config = dict(
    n_layer=8,
    d_expert=128,
    normalize_top_k=True,
    balance_bias=False,
    init_std_router=0.0251,
    norm='layernorm',
    tie_embeddings=False,
    beta1=0.93,
    grad_clip=1.0,
    batch_tokens=131072,
    train_tokens=784300000,
    steps=5984,
)
Below are experts of layer 2 (counted from 0) of a mixture-of-experts language model. Rows are named router (the router's row for the expert), down (a neuron's output weights, with its number) and show model dimensions 0-223. Each number is 500 + 50 x the weight over its row's rms, rounded and kept within 0 to 999. Numbers have three digits each.
Before each expert's rows: "comes before" lists some tokens at least twice as common just after its tokens as in all text. This comes from a sample of Wikipedia text that the model never trained on. Tokens count by the router's weight.

# expert 88
comes before: "1", "2", "9", "3", " ●", "rage"
router:563562522517539563576465532534477544456475487524467488571580560470509421493393453578546459532375439572495544469466591555466451529496503567403488449456419488419468514449532455540488545440461432469570541493605559455465539525488445533453511486455489464427488532511493531556563528463497491593503445483548519563399521604502526540490542474596519533557460544471461515486565531532462514596542468474472480498603465497446578535562434473554517578533467567461516369479520525459463529461445487450502475487464538470409462431565476436543414537526542574439513531505475462544550468549451518579556482480407423574552434544480486387525545375557467475533525526547476452477538376513497513543515
down1:480598474494569425469547609546508545523551530465542464554429464529472489460416529495486515505529440459483519615515487475502490526441526561436534506473499638451443523497489512454565483482573442446559476500563467466445425520511461457465570417523583586496436519471484418401471407524525483453503450467461543539559475502505582493560500441577396553454471551409424573524470430511544489475457379519520509446477526547393523441462524496489542413488534469544454529565502493541456534489547487487478471486540471545515472476487566482600468545519549451519563476488554561472520600548493478467557469616432403564512489602551550485526589501447576483442572480440502534501407483478450582510372
down2:522578403460518437456549586583509578495532539549528559516533569579458507513480514463516469580393439424469435492385538538477513504483486481497480535463494495481563447499523527483564461538546512433475452540558505581477430534512512449477523522429545449547527527484477604512549434521578522329503491497434540510560473509436534572465524476501521476431613527521510484425502483436402534452499586512507564508605359537530505537557544472559480421383477496481541541415526523425533510550513491558507482506571476474508539448436604492606561519523510461579461500531437438567463453463483531475455436453521549480483555500514462491487508453370494493502519477432457523468478582386510586470441
down3:522507463630437520567548532559434400510566449465421477527593518558491459575499544485473490514404458515442549519458465514487550590557528499521473501516470451411503547490468438503503544519400458477492534566468518497547503523515494499484435484496559524456492485448633423547452503399515568484430496459481529567591441552475553522592536510555541428402538453381496518569408532459474572539504501657470555458453502404474531510538498500485398480522494462472560470554470501513483467365486584538600492515443513450516484494522521511597562551534459509449566563544492483466458423479524517456417515427508523452411493487476542493541620451553480401562500408489500499522566476514488519485493
down4:503430473540524485480560497466450534535494565519507504457507629565520502464592488475502507481531636520538557465462510500469372507573413477441480525426523433502403553515569531443466446559523493442501434413506531545479507460477522491463544566464489518478501508472522510511588514494481509482557412569407511524534513506448473492401432428490553577584469473476543555594464481538490490521452491578510369494513603474553530437550464450442559424582533464472578433598456401475465571541502440424531504515533572451443643467516444447562464528533502545527438446564460515551545509539481507504522460464591535562434457492542425455449564403507482495525375476507500497572526468479548491473569
down5:455503538495395473498494544575435377486425477448357571484482538533418529497488494520557581473509506550506398528460493466509533581596502479486512500476516598489427545343447513553442489436441546456561509488425568431447529501576541527521593453471541448511384450465481435461397461560489454535532545580585455492497536486553570518514546576520564455470502584490505505536552560413517531439477465431481508477479509515543579488495528546507512438558423517478577559456451480441493419515519499513507532421571465555487458543504564499531564545452537581539526440481463567462493459538493476635489536545478476422498469545507457483561514467511590573548536443476475414552475510435464541422501
down6:523558455545432431456438445490494565478533445479501549536486437545532506347545510496556446560462531512466422487474564484525551557528555489542548479477534576511497573410476485511520572505413465507590519489417462489467471507554413520431567543536496519466516359497497495511585491494518497508442413537490392541533558581457463517467488456490571486482500492466384521408514501506535540565493532524522557502478364473478544515426509492521464589560410507520438492487542421535468508383596427537565431499521470551410482525558369547504550419503465550513552498466448605500521457576519578495485449509442451577557501496576537504426578527505448569551520435526521407522534534475534481560525

# expert 45
comes before: "1", "2", " |", "3", "4", "0"
router:570465398530498418449611442481537402560507523536582501449555549486521506565554543523524541424464431484515519524501520451519458472432450531517471519513514576481499529462476502470449537509503526572505523531562493477550428441492468456497470561499553569553428495499544599451536504574516516555510484583544483408505594428551426393490484444535437542476485517533486430577549472424458475488530426511490548516526493475498548478386470547560476372411564490453434478473469478465503579465454549470580503475564479542456474483486533445445464525525408556578446577457609576514501552465563371494410498548478589558523597464540563478481411473412528579487470465452476555573524454466562451520550
down0:522495513538533494638436425527384435515499530478487541595540566510499449357490552498548436474469499526450462427504480501456572501475556467465532527470473521431514541546508528513470530547501498472454504650472567447366508629487524564509455512442535441473477475470461565483507425494492492456490540445457545399427528502527561453446479498485550466426559479545538445505572498530453460568524525489521519509492419422535528503519632540539489519543436443576490421584541495461469382535528481500547413469436618504581499535526553465544528533551531549535542473467444507547461511546411424465523527471539524451443509425585563496478423488492498621501485497596483447553533498545412482498425
down1:564434557520493536482501398564363552452516601645527478489488616454369550536404474390613444538486474478441445439540520496522511517503570547524449440391437555481515506484530515523416527456553493501502520443435547568498549546423503427521483488500466437482554500509520522489480565507574506478512486563453544412496464473551508515443416526528493505557477509535467590550527492533574558476460396440453498474392652461471596434518510513499490532482577441503510538508496516431499525544526456469547445507525540470545469571490526482512504497437557547482452500529472578541444514476547569482456419399550538409524484454553532555513479568478514482590484554498466496468480422417491531450552
down2:500508479546553501515514491470495443446542520447451440465453611476498467546459511519429473473535466563454426568509614418467558547444446414518604536499459502525550429491569613489538515589483454601526498468466460378431484487613503490480448529461476469487555569545518527452562361560478531513451512518519600548599416589487466419526457452494474483516529490579497471520531550553490399490551469451567532453465505516544455474562470447487479463464538486520479502511496459435425492502505611407511405444498448449593435571491569487464541513495575616539526482596503484473585520492463504524429441516424431545511576490593386470457480485465466541505563488558503463516498506563537509483514
down3:538535465478518478475469489439430454496467432548544510455484540462618539634430648491460447536484465522511511494506429549494461487506485510514468526577564560515499603508493532466497534586456511599548446561466529503419541492514507404422503440534403508522458506451402453500475436466479503469430458524516535531504495479478532661403508505463592467451446480578464430410554559543489443500507500472445540464504500500479470543380522564514475505546464490503409520411543576573569501534498545486510627470461448566400530475488511550516546520566504513548515441574481408536527495530500586542460537486545527608533541473467468508470397486502448542494525508520449590564532496399435458474412
down4:529533550446481495392546561596543552440473525556500476521433497465517556510556434415398472610385504542483447502427575533456481491517429512479562554474447490469618522507549481487529540554609419479452446458531542536490511547470465459551467480559646450492556481478583452469411451509479604487489510415491467479463455540545565567463475612427456578489530459533447400588472465505504495457594542504511515538487460423490504518422515567463426469470550531518425476476546592586491503459513485548465601575545521458529477464499503494525449454477482564524578545599492427510364497511535469498467517521536497430488523458513580530490488525433471564416528490504528539451444455526448441455534
down5:512520491520439486556502460447536539519511547454450486627475546552505505411537493453537499475488547450562484476503512446482479489557519411618533477410379538503465536470411506396433437622542532485577450444546441503517498511571414487479448583488471525503506540535538530568431499546496429558527514522463505502467461474553512459483542621495470514535582500480498576550575474565589509472550492578383396546478552593502549473499495517467474470560527471476461461477515580507461444560453534565542499459571375515422426552516408488531519497454516513493480402486464482462443551588444512418502466435475481387534579485576476520445445530554491544554464571492453547492492501528384551581466

# expert 85
comes before: " ", " the", "–", ")\n", " addition", " order"
router:553568521518532573574452533538475549456474483548450508573582558480511421488392458566527461529366425582478551469453606539470458524490504563418495436449423490438478499447544454539497540435488437466558543510600552451468549532492436553453534474445494479421476531513494525545585518462499503580497453487544505559410514603513514554490514491596521544557476548472455528478567537516461496596549478472484492494594466482451560523563422471554521597527460552464514370484520515438460524451444476441514471496452535479400467434581476440537425537519555584424510544507477458532546469557467520573539482475399422560557442541478495390528552399559464489536524511543495454493546371517492503528500
down1:563485510521528528511465481468555499474434530494579402485572557554530477488441507440523492512529425485494501447470517438438491536465453469581489581487434453425573344496523459524473549440441400441495544572600467601422489394446515581515582512472566431432516486458477459462594545469473583534463499521526525508572417428463512467487489493512480548521635542433506508504587497534586534389541513481479567500420420527502483472490515549494489475597446476520535476497480571484453472479507465550600486443564491534511499519606496494563469518464610550519566600420510521467567462546480519578501476470512496439541475471470466490482437503659458557462456536489477408525518482540415535470471
down2:487450562371544510566473476440584553382418513498607579586553493576510378493509469484487575509533559464513477471525454509492530485554557562497458509432494522529416460531461526533430612545409468453430470519587513478465506385455461502543560500516520534517425613534430460541459527474552501519493485520455468521446482539501549460531532369475504413480552511538443502442530529496456448490419502472550463507576519541487434458540489489510532511540552541517475455364546533470569562521543464454545529453537461496595487495429575541534507428460523544470539482534533612417580495462474478449563453520547543629538449432424461491473431606479530545465465465437471512535456485568512515446508
down3:532456457446448429504497480410518471519399511501517430469552452505494452469578566580549419496490514535556519511431520436430459503571526528480509512481493517569533524425517558454466492476532538480506444428353515607523545459490440629523563468468479512453457512492451457525509460503496518499598516524452490583487478436506518577449528530522497465483474416482612485511493464541472579406578469521483503506506550530510505548458479492532509529538583489560542457562504546505595452426532487491458479495438494536543639419445478431518474530587595440456420473497559469539568516564539539552525516549423479523488416465503478481379519552461538492342527526505588495454447419469636511614481
down4:484561499590468446551582526531519463527524502584514445484493525564578451436496402478480506554435502547487476486571521515500529527432535405475434354484446573494497480465523503575494489526522483482497554561620492504471437501562447491501456510489466507498427526588501534492466495451569499486532571447478448494589484501522453459513540490509496479476588632478452508392467550422383507494532543468479549541561527503479491423519447476532402470547512512480545513525513415504524458547512420429489581564592453510476450501584519495564476457599473478500485409512498493608400365480457538503390507536447572480455517429550485421588498628501406496500511536445505488513612476476574555481522
down5:512474563495512499518535553464496524499546475464564447525509536446411408616499565394573579479439572451491597483469570490491523427475510442449519489473423515402512679551542550495414539374566496498503463523500489456474492505546502585451548553538559523462465492454535439473531556535540522535495546532515490416450598524482531429441535484514534524512472488453554597538536528393521540553506520454586528475496527552452564510495440480633504423436521401558511462484511528407464492427563545442461471547519572536488511482430407532491433501552427447516454523445577508465432460498519550518532568505554432413513536445446490501485517437489489468514469489471445423475434537467543500604595
down6:473495569558510512498499542465446487399584565470492469470498407564541481522562471476484535575554447499573519504506446578530516552444536484379542524510496481375426459473630509506434543550562392432474585435539489507628451470529521496534400573554501593534524456531435459407517521477492522427511538503484453493435600509466483557429496484466559468381447426481492508618490490578467482487502432523567417539464475510504498506511599503410501506515503547540462383553505464507538505417570496513414529472485524470500501449539529537565543503503470467550520413533551499407487534480550478601446516418515449542498474429559500463553570465466532477476541508549532513460500552494475377561565

# expert 82
comes before: "|", " |", ".", " States", "%", " |\n"
router:562565516525540568569478529538474546448472499527449496566580560470519423496399451594534450545370455569496542465481588553469455521501506566407490459467420484414475520440537444552496538453464430451575530489615536444460541531494458554460517483448487464419485553507495542536566527471508486591506461485533517559409518610511527537480537478596525538551467552476465521495560539533473516597539476473474478488605456498456576525548422467548514579551470566467514365480509514454465537467443488438504487491451530477425465438581491430551417540520552578442514543507487466531539462556460510584536489486406433573556436543473498388535544378557460474518525526543494457479539365519498532534513
down0:581480562467500539581465485490554476500491497453499479479427576381519514495506542545558581539512501458496489534455363440409416557493465498418462553557438443410559391509561534442398494518598501498533517499488485475467497454587486542488469570417424479478535447486536547540468536424551425476462498486493513559514468537465432462384487451440475537433498578487561373457482591499559539556503507502435479531535422551457493625496462488495491498495571576455485516520534559421491462531572512476498462505418521486515384524501425445529504489533511446469540562457501510480601491532595509425536501563431472606510539422509564552559563471541519573506507508531526572482485585501574545455583
down1:560419409550477451541541564496573508489552613524511454500501498522457518530611553511501552433526566548455546446571529490567574454498516445420450470422381514410511383564396475456538487547487428499433435495506554506499449541499574473436463564561560589400491540444498525471497534507494471527529490539491445595509495514519497593482518434563469499568373480502517608500455492382434482504556501525435473525505510552487467406485522608473437529474533527428507458594411500560538477516478480495401421437533568499476561482603550494511480522474527483473483527493468486524410599500527549515492503499429430468507537456506531494519573456460532497523547513429597518462513474505601407508459
down2:478521525589517472507580487606597485532470512547397500485557443501535466471543498491529510494484535593542488489417482464455562610534484499490401400456489493531530400439465462494565592438401536524505601527500481532509542461454575446450439467542554474439562501476548506451439562552519534437473613488535428562452429502474449604543493513549478466442612578464485507396428465459481516529518624448464490476494594479519564525508483516460457379450485462407420501519505533501495557593562498506629433484468512511485480488429480503455510482441480429534611467521540490469512577548511518450421497495565594458505462529594431505483478504491503487425563471474535594470522489492458493497511
down3:447506606415513530519513472459484446391448461528537433510459441457575518515492514478503422473567545420481490549474576541553506433458475628483464517495541548538593528463559482502506557507445541571500547443515573504548447487531423497518544495453514430546465523476623539582538562474494540458496389534463505406540521436498521534478532525400500526602476517640472440472564463552492557450458547527467410542493489506487571380532500534516478558553473477519439496487396520501554451534468546411518527460513464558581432498598533495524490500504497382520581473502519460481401468548490484549547550543537517491438595512493509505565409467527516528510387407448486425531422536467435531410532
down4:544526472470478499461562517529441540478591504420475517485501554468445570510531497421463408377542497498505563447459488479490509516345530539490545458560573508544555510385536377460456462558504431541536438535515541563458513421456473500544485508584472515498522450478457544484516476441538515597546569433549515439507542491427454574507548552490432594484415593521435487483370523536515536487486594445539564579458553482617482436513594508402479479544478510572445579491571506546471519428503435548455511471495507464535550379546523485500471537487524454494466505413611547570483506541511528426545473469528477478592458580481479556565535575420506451489481483504528507453505465429507434512458
down5:561584597489618494497343418463472536467478545524447415530527519525506436529496544534499542503524451442568427483513511442430555467429564494478512490353566561511502570518508512464403479463516561484515549556544486452507583506468533485519470572466547493478496490509544448605518449515412551451436516531437469486563499510529475492532583528475528452588453451497487508536495464545649448543463514520469510572487475515534489429503485390480462492451510506435464456512476399528520442406534543527639530570443493514425523516540583507607432531448469523480494541492501500551449316568551550582505530492482567486495490487535502521419542534478484484466532516566447504491438439399494535465516

# expert 40
comes before: " of", ",", " in", " and", " was", "."
router:537568578392584556562503564451515521455494505454466577506512505537500451482472465564495527440437537528476502417518549605413505423446441542522551498504503459552576397442524466472538454446472477513530539541517525491467526434494388543465457476493418456540535498546438518514567501517477595604445458473539566452405558581613412515451481459581500442564495448450562519526521483543416414511549428564506475411506512536478530640542432543558503578478476543483522499465568417466487554532446496492531498560462494453517599415571456511473468519460538579458463491507501518581500548560465413552479527592452417480429474526524415458485503385577493469509522516506479441429494503466532546523444
down0:541466541456483544488496553488439502532502506406552555566601495452435504512488461474531519515511535457563456488517471579475480484555514587479495413561474583486508546461522489472531474375469436575476585475587478460460619503571362454482443482486505519493554584505488584365555397500462488521508511528603482523469519489505474484570511486488520499485404530463412496470494504433480573505514525466497551577415583468334498496509463474436537592487461473545520452447445512498528501558394498441440320521469500490568494511535476529577520449476490505508527494523496455518535530578523421449596531583505519494461497445548528498457465475560513593531545502438644501425506542495498475507482
down1:481568508471497578434569510446428582485518524422498498502549381469509536553496487561564508551456533532532550536543484505510497495545431579526558470540511536466482479555546473440474504565537429510546517481489503517545454551483556426474560499480426361558451528549477581515475421408417440480615452411508528464525452427488466530504454502505468479496635542529477443508498570503500477384409517422555448661569488445455488468428544557535543554502570516486422499544466537578518457510419498448493536487486570576498464518501520444484508565522467519548439494556489511469551464525519545512551478560540532510469547377440511533462608382467543438416566572491503483449461417513398466513472
down2:438454573416489577510593544476523519505543540491505440665510490476444489559547466515502532439618583492389537375513447518546539495496482509531570492472495488439499425424601518404481438466557543490460521512377473534461438518470477570515514578502526489507538516488537478505473442538491498517521425542491541529588481518507461506538486522577608459565472468434503531503492500458419508577441487481532429440510440453539426534453420511525511509376534564555442532466548502572523519474494514488524455570445512415443532502492504619543485583518541462494493575520526500454461559428513420561426407476393503404503506514472449553471480567463513504568532484581520432404526531508624491502484
down3:520469524509571579471522560499441513565549472499513506477582497502547576559532515467460454506454442587469502548449491482530474509472587516487420518509532406441533500523546411507542474467506430468505490565431448461544508625416483571516575346462554486497489500392483425497443495450419474444578437471423554457499465501547504516495469438504468467506636536491521509500493510586494478527590517528535541590506529518494584479541540552457472485550427521484406390438556550432486556536544473569493415458566608481573486427535468424542501509523509435490556570556550527435528448536351514541460524545443462503500533509541483405579551506561519490430535413422426502507417471473529498500524
down4:523439484526435406537480496479454444411577576458554551482507524471411575454549478469484425547561483452495433454445475558478382596429543394590538501432523414446443401490449549456480542466495482503495463453519517524542478521499505516547462525473474451555537564525546541488458465454560517506471576526533544527578514462442531506572402555470493513503448564561475523520514506532549551473542484528422481502488545560642484451485495501443508527633483395535474568517423534523457473461533489514459551461554527573494487451452448452503522462543482590541500635472451515427513423420613429496500543544422460455505538501527575453534483671519463507559542420549530520562488442517500514482463
down5:432518555545468549519522435502546616519390492461422506498470606447467473608494388552544498570511499519496478478450515524486480509459435569452385582530522431557502493453518510559478545532434641473468466499406536560551530497498508507432508481527447499473459401533560509497499557532501584504503487524533516533544541485504611429526556476496425483570443593467531536548499511395425474536445502530626459530570439512460503472475521526426489495514450510444434525468592536572494530506540478482556400450490501489447601405533553546497535545468485510496470539503482508473519493485499437381399471530511493549380529516441479573525565432534460435526536538484509482464602547439539378432516

# expert 56
comes before: "9", "8", "7", "6", "5", "4"
router:471446528470435523575486527509444467510586518451493518528581578528460480533496573576478487540426439579409515438511524523460522570439471480457521404464432498486442545485534454422481545504535393567485502495564428487499475439438529527597511478453552451504483488564504407516422456491514531556501564424535544508472494511565559510603542597598418500489483455528453414532498509495418514575427563578548442397555526498479541570511508439503548505585504496506554443520514521449430590546443392489555501517491501500545444493538510499430441533568568552467452544466523454541516490454429535557533532522443518583471472463563541491467504462594591554519518498514591409423549414542383414566505
down1:488606506482538520489458419544527549487540543554546437500569554455573486531540468452454475635513423520478467420389437488456524518489536505542501450535523449426546465516523576530492459559446483559444537478417558535509427495491518559553553462524492510567535491545468463546490445533583463504503488504454458495430498484443519551467588468497518470500523519477411425477471533434540456543480474487536508517564494559577514476540583532450561465486491528515460460501410497487434584540545623524490413479498442443532548556516435605523533459440607572397566490495562464557401535510508407398408571370493488522560510445495554523462595510534494397457523517575494464549466436545433436478397
down2:458618429442526497456470451589525483518513567534499558518475477569505544473520480512543480498486485470524475514514545476460441561538505418438618526517493538519517574471572508544453531455527438443478448488480562519516505513546535509522569448408528453479467514449605535545577475493569522448470512462470491438493421451475463505480537508516481586437479581440526449564501538491471559619523493574504507438417622530469521394484514407450470524516460419569525435492446546500512558541529554470420559500579507545542512462473420588494493443392527595471510477502496474442573456478480472369586510465509576466459525530519432444438473630486548397441520464587507419495572525509412391562475
down3:558453535498511478499552545517524486521513462496500500490578437409500534492519402534538481385459425469626500489528525495606591482419539439462434526517492462511555475522499458443477590352572480531517514448605481485473484560501496480434440434446431544495516457567450513503432461397506551498531448464528568503458538476502515478500520483542520503519482434524528556601517546486517540431530398430542474514585369451523496624486546517588528494503492533507543665512504493524531464549494510483456549563434466506460510440505489449508545465366501535548534580488534537523509434542542504557445444506375531466387448452556513484597437595494535496475496437540545505449462477470488555544565
down4:501449517482510471514546466482494507626449443512515481455558480493534549531482458543437471496440545467421535468592480479539465452476516560527463568483471550506559411456475411492505449571509557462457418479525518578554413524577471575590549481545459521475539515447473467473518514504443495485573528514537463484486541481449447526527521505461620439397487454586544403375549591432485529525439483565481505449472433476558586478467436521501511433455654466451475437506522575476586543494545398540456577547562498413501481530514545554490623461502490532581496451500411517576477567525537520406404500550508510493464483484484363530450465513479500489538470530512469455592522508548590420508570
down5:499581554608521401541578546528530532513524490492460463536531542417512599439489541435463488445522547552505557499513544485571482572567478494490396484490439465534554465473596465436622537551405472425563602445502539438460541517517454494512581444423560436569507542500519571451549429439495500578465535532440523498438572468487476440490463571531536483464560455502548478496484416592489579513453538559492610476534519468466440443510482426505526503491454466478431607561496543513444576490520402581439572465520495503482479507462442452663478515481461596511520481571413497480494488521558439508496397496530450500470476508491457483450556512502520435461508478379542418463508495490526486422446
down6:556542505474429552550511526552489564560468547537410528426513544484614543501482520460497520547492552484411411530446488501492525523469469527471563423352505545483402555438455471498443517598440474550416488518519473479524461477433544436511548489511611505502531568463508476476451439494599473495393524505492398522481478408501453567536553565445514533444575489484506501519424500452550409482488456481561436503581503554437469392547489478491512543508473468460602477548560509455436516430486555511501365550492454441594453502440615526576501521613476535481486547544518497508450624504455541475528450475531591530560459458494574486447456451459510544580510528507511564547472429498447483575554

# expert 16
comes before: " |", "%", "0", "6", "5", "."
router:548552520525530567578458546534474553441474494516453501572574559474523425489402466586533447535357445569502546469470582549468455514491508564405485453445414485425483512447541455543491535434459442457570533489610548441459542531491454549461529483449487470413488545511491530533566531469508493597500454485547527558407525607499525540493526480597521534564478543468466514469569532527464510586539472465478470486613462498453577520558426453549519586535467562459512372479514528452461540457444475444508490494459524474407461435567501431534419543523544578448514543508483458531545466541459510593542488477402422569559430535485490387540538392564472487530543525527484455483544375521496521538513
down1:501539507463423433515534545471480536504517523555542553452531434508505525502506481580463437574507471504561494435544522492469460531529551481575465556500485480463446535468464437522509473482605545532446466533463505442480601451517473555632533457479441450519544487512441514549460445480559451492499446552473497471506559481554456505362471552436458508555438481469465558338527501508528475547459528537522495554560506541547497473521498532527437525459512480462474539359373529433590503531493490501579514422534480473604527566420472464455578540566582440515493482490506537504549599445552522499536372594530484457490524521462457459580432455439560472531495443387532489505480440666585402529524
down2:586555530414417498505582470478486617441468488471406480517552472549515636437459508469459519562478443531508477426509512461444597444490568503540463527496570487490493561553528488536468580537538495465499521529500454413458478479459539470490442587564515523479563541371459547470519470512496535514507492553488600570556547512481449499457489565409555472472528480483438557442565405509515543429491517555488512719569470420477437503440530535482556495494515466444514530500557464549517405521486461474513527566530544505481526520535476469518418561508488463544499421404501437582522459496457495564538493415502455452570524480479540551439527501527516506531501543426535527531382357514410462496407
down3:495499506481440554461488490512475623470526551445630461496586531529555543521508475551466527527447583481524514525525519504465484492530527493383475449408616546578396511441464529580406416490534548517405524525484589551611439606481510517493548484504547549534484572457543550440534499499494473531500471456530497447373545460501501474465537503519588447471473453427499460488559445476558565539498446483470533481454564474572492533548477471504450535468534363440545501566531539517439479488380519484396419515447384650534459541475575537473522497550442446470422497487513435530573573492392474444469555485517448517502462521470467488462529532547459499510521396545560492478464517559526504455523
down4:435502493513497417554555613495402526558423522556518468506542509529502529470572439548482469429488575574488525473526502418477513407407402529535524430503530586452538550554443452433511448372473457485529486481518555492475473553517537552566493512513502391480529481483428475524579589480540489539515566548547550627503561497488560536603496498523486483369502547536493450503457502488549535543495556501375472496495479458537487564500487562519425496534469459396441480472543482543565500540510496572467503491469423541542598555495478517480520606495502563592502427571523475466488587475521446453568533479453511565487418487543519487436442415365471446500538487396459474490602447456482482442444
down5:454474509493487494410555556495354454479423502492559491422513578545536544518530524566505595467430493539396493511456496591547446543520484565437484441467466454466456430503456545544550508480534528493620518428467467517453583374488502504443486499423572498497452531391558623525521508496462478521482532420615609522498480584443516503548545513507514497470482504475571564541503475480554539436421451481537544512536465592487436515570452483477534612523451469492439525525520521437517481455505356502561554607466503522392524549405582514464505557477576426515536514462414467548470489509462427522551497489565476479566474556410500486488481484495517460489581536538490601490484471529531449476422
down6:532469474479500586516503558480469572544555505388431513520553437430441361465567424435524532466495430472567630484484472413566503491491563513507513464524580564497476450491431574569482467471486605509523544529473527528432541429481544433514506397437512407569483593496593535508452495525519555452466473539480541447347457511473527484468482591492543524488518463527500464501502461556485570478480510459437565516499471563449439504454474516412487567477513474414414458497540544434516482569520482472497560428603484539552551574530577444502478582524520505475441525474520424455502400448595581552492513493515393549594528478455566452496411604511478459503565518546484548462545513522485527490510

# expert 27
comes before: " the", " ", " a", " his", " this", " order"
router:551522520484567525553501534494507538458458472503464481485553533535439480515479548501532499532504483540395491555462627527503442486472524549482495509596401513558472490546481600457476470475447486473516496548490513474477476492506420534523501504470482430465465519496495534520556476554520500528442450521556445520422513487614517541579564545604408556598490528546448564494515541487505341494488554409524525486616553523469467545490379515483423546486470538550480394561445537559517591481521463395407494474430512522442394504644459353546497504516503496439456513453514571535526636574486474442542502501479479383521525437491511496501530526557502501425535449472494541391471419534510443515558
down1:510454483478566505464542482514507455512464562539443522477447370540491483473557515460511567479418541527555612524494512411494542463470481623478483486546525533392621486441500466561467518438427567457457496474490474518487555533486446574470465459494488581457551441492484590537508517463475501476477454425470520480600464549545493514493459492552565433591473514458585483471452533560511369510569541365492427614465561433410470520514482544400511519520542564507553531511539505525483492474548471520576508537468484455486522521475478508518589539473539519406484452539456522491454653515433459431436351524566501597505577414535473540496471460528547512544477471466468416489493504519543617463537
down2:527533481497502430453438499482514585542523579529502565423542511476511514508470520523556457528555486512505474568484482492504501453494513530479582475558471437594451531508429540487530425416542417387494541496520539385452458428475447520517527522450481376464483558477513537526491493527526498488477492566579492495488572480529499419650473513538467548538518566519508570466524580492547523545490591468547433464526535473426488466527473446516459444432459498521460464640519522457487513398538501436459457437507539468479438574590463471541491541546548429554572431461512589539424567467629454418492437580455429507626449473466516479580564540473449462504580474483503491533360483505548501395566
down3:445500509394442533541507519436415526533528536477460475505581545466536477601505554479617577492521526521532500503430516404532535511503493500477512525439392395454589564532530484502518572423516470514467503477495502522528485565443525489467558553545572471493610480483471538518389505504453577518448555484504458401505623487538615432497468479501529546540496479457548512431437463399516463529588489508636508506518505488522551531521528450446553462613461458434545487412532508500442492478393552537446390397543595577468450530529460479505470562479592506519532540418440433427518506492562432590535428509506514510547520402470426394496494432509480516565482507526498475509539512475517462480556
down4:425534511440413575443436493488534582512545398525502514406534548483501531624587522451437490424484438497507495433511542620513560484537515479525439500503567464558463498468475457565477529493483539509463545525508413456462499514437516449469533481585398504467433541520494475557474525411521517474522526510431477495493541530558530501484586467519598525559595431507457489513417514516548539520548508503644409478540475450502429376487428473549532500541547528464468569505438418461515403569447489497532419489562482538518554393560507512515508493533450531475439491441485486620469581483493499611514437500496482547466424393562458417620556497549499471540449510505425526549578498533558445532507
down5:532530532497367586578494510602523582465451480459499567520443487440520462509492425569495506424440487579429545500522492497523486542397499459445522455460499501572452497472376615539462596514576482520579550458473358497540590418508517437548472526503502449554503570558462500430516514501430550531507568446453488466508515485524563561511502467602493520532522447494522577437547564383505495436430512441484545477451523450444500430546509510538492516523403485516384459609496500491546440452495506512478403573517482491517510484535566476438528455379564475528427670451530495480504466553496551502500545544442500543487456509505558489468537527523595559599491439470473489522478488500526514443469
down6:446424512483458492461433517618519600382474553506519520499531455495528596522465408450611505542521548572430442525465552450451447473500436502520536576562407512514458453504450579470505455528501547437504465509492510586471465538525565514456438454472500552566588422473500443465486559546464488542488526470421392423524470498493535598462486619525542524525504380506436512461522486310519515441533467493487547586510596468483531520536567420447503471453512480460500451531435507540496506524405485447436483462542554422527525515435511506498505653540563465496495592466490504496506604565500405547496470432532493474529469624485507526509512561524465488500496500544490494484562601515467500489525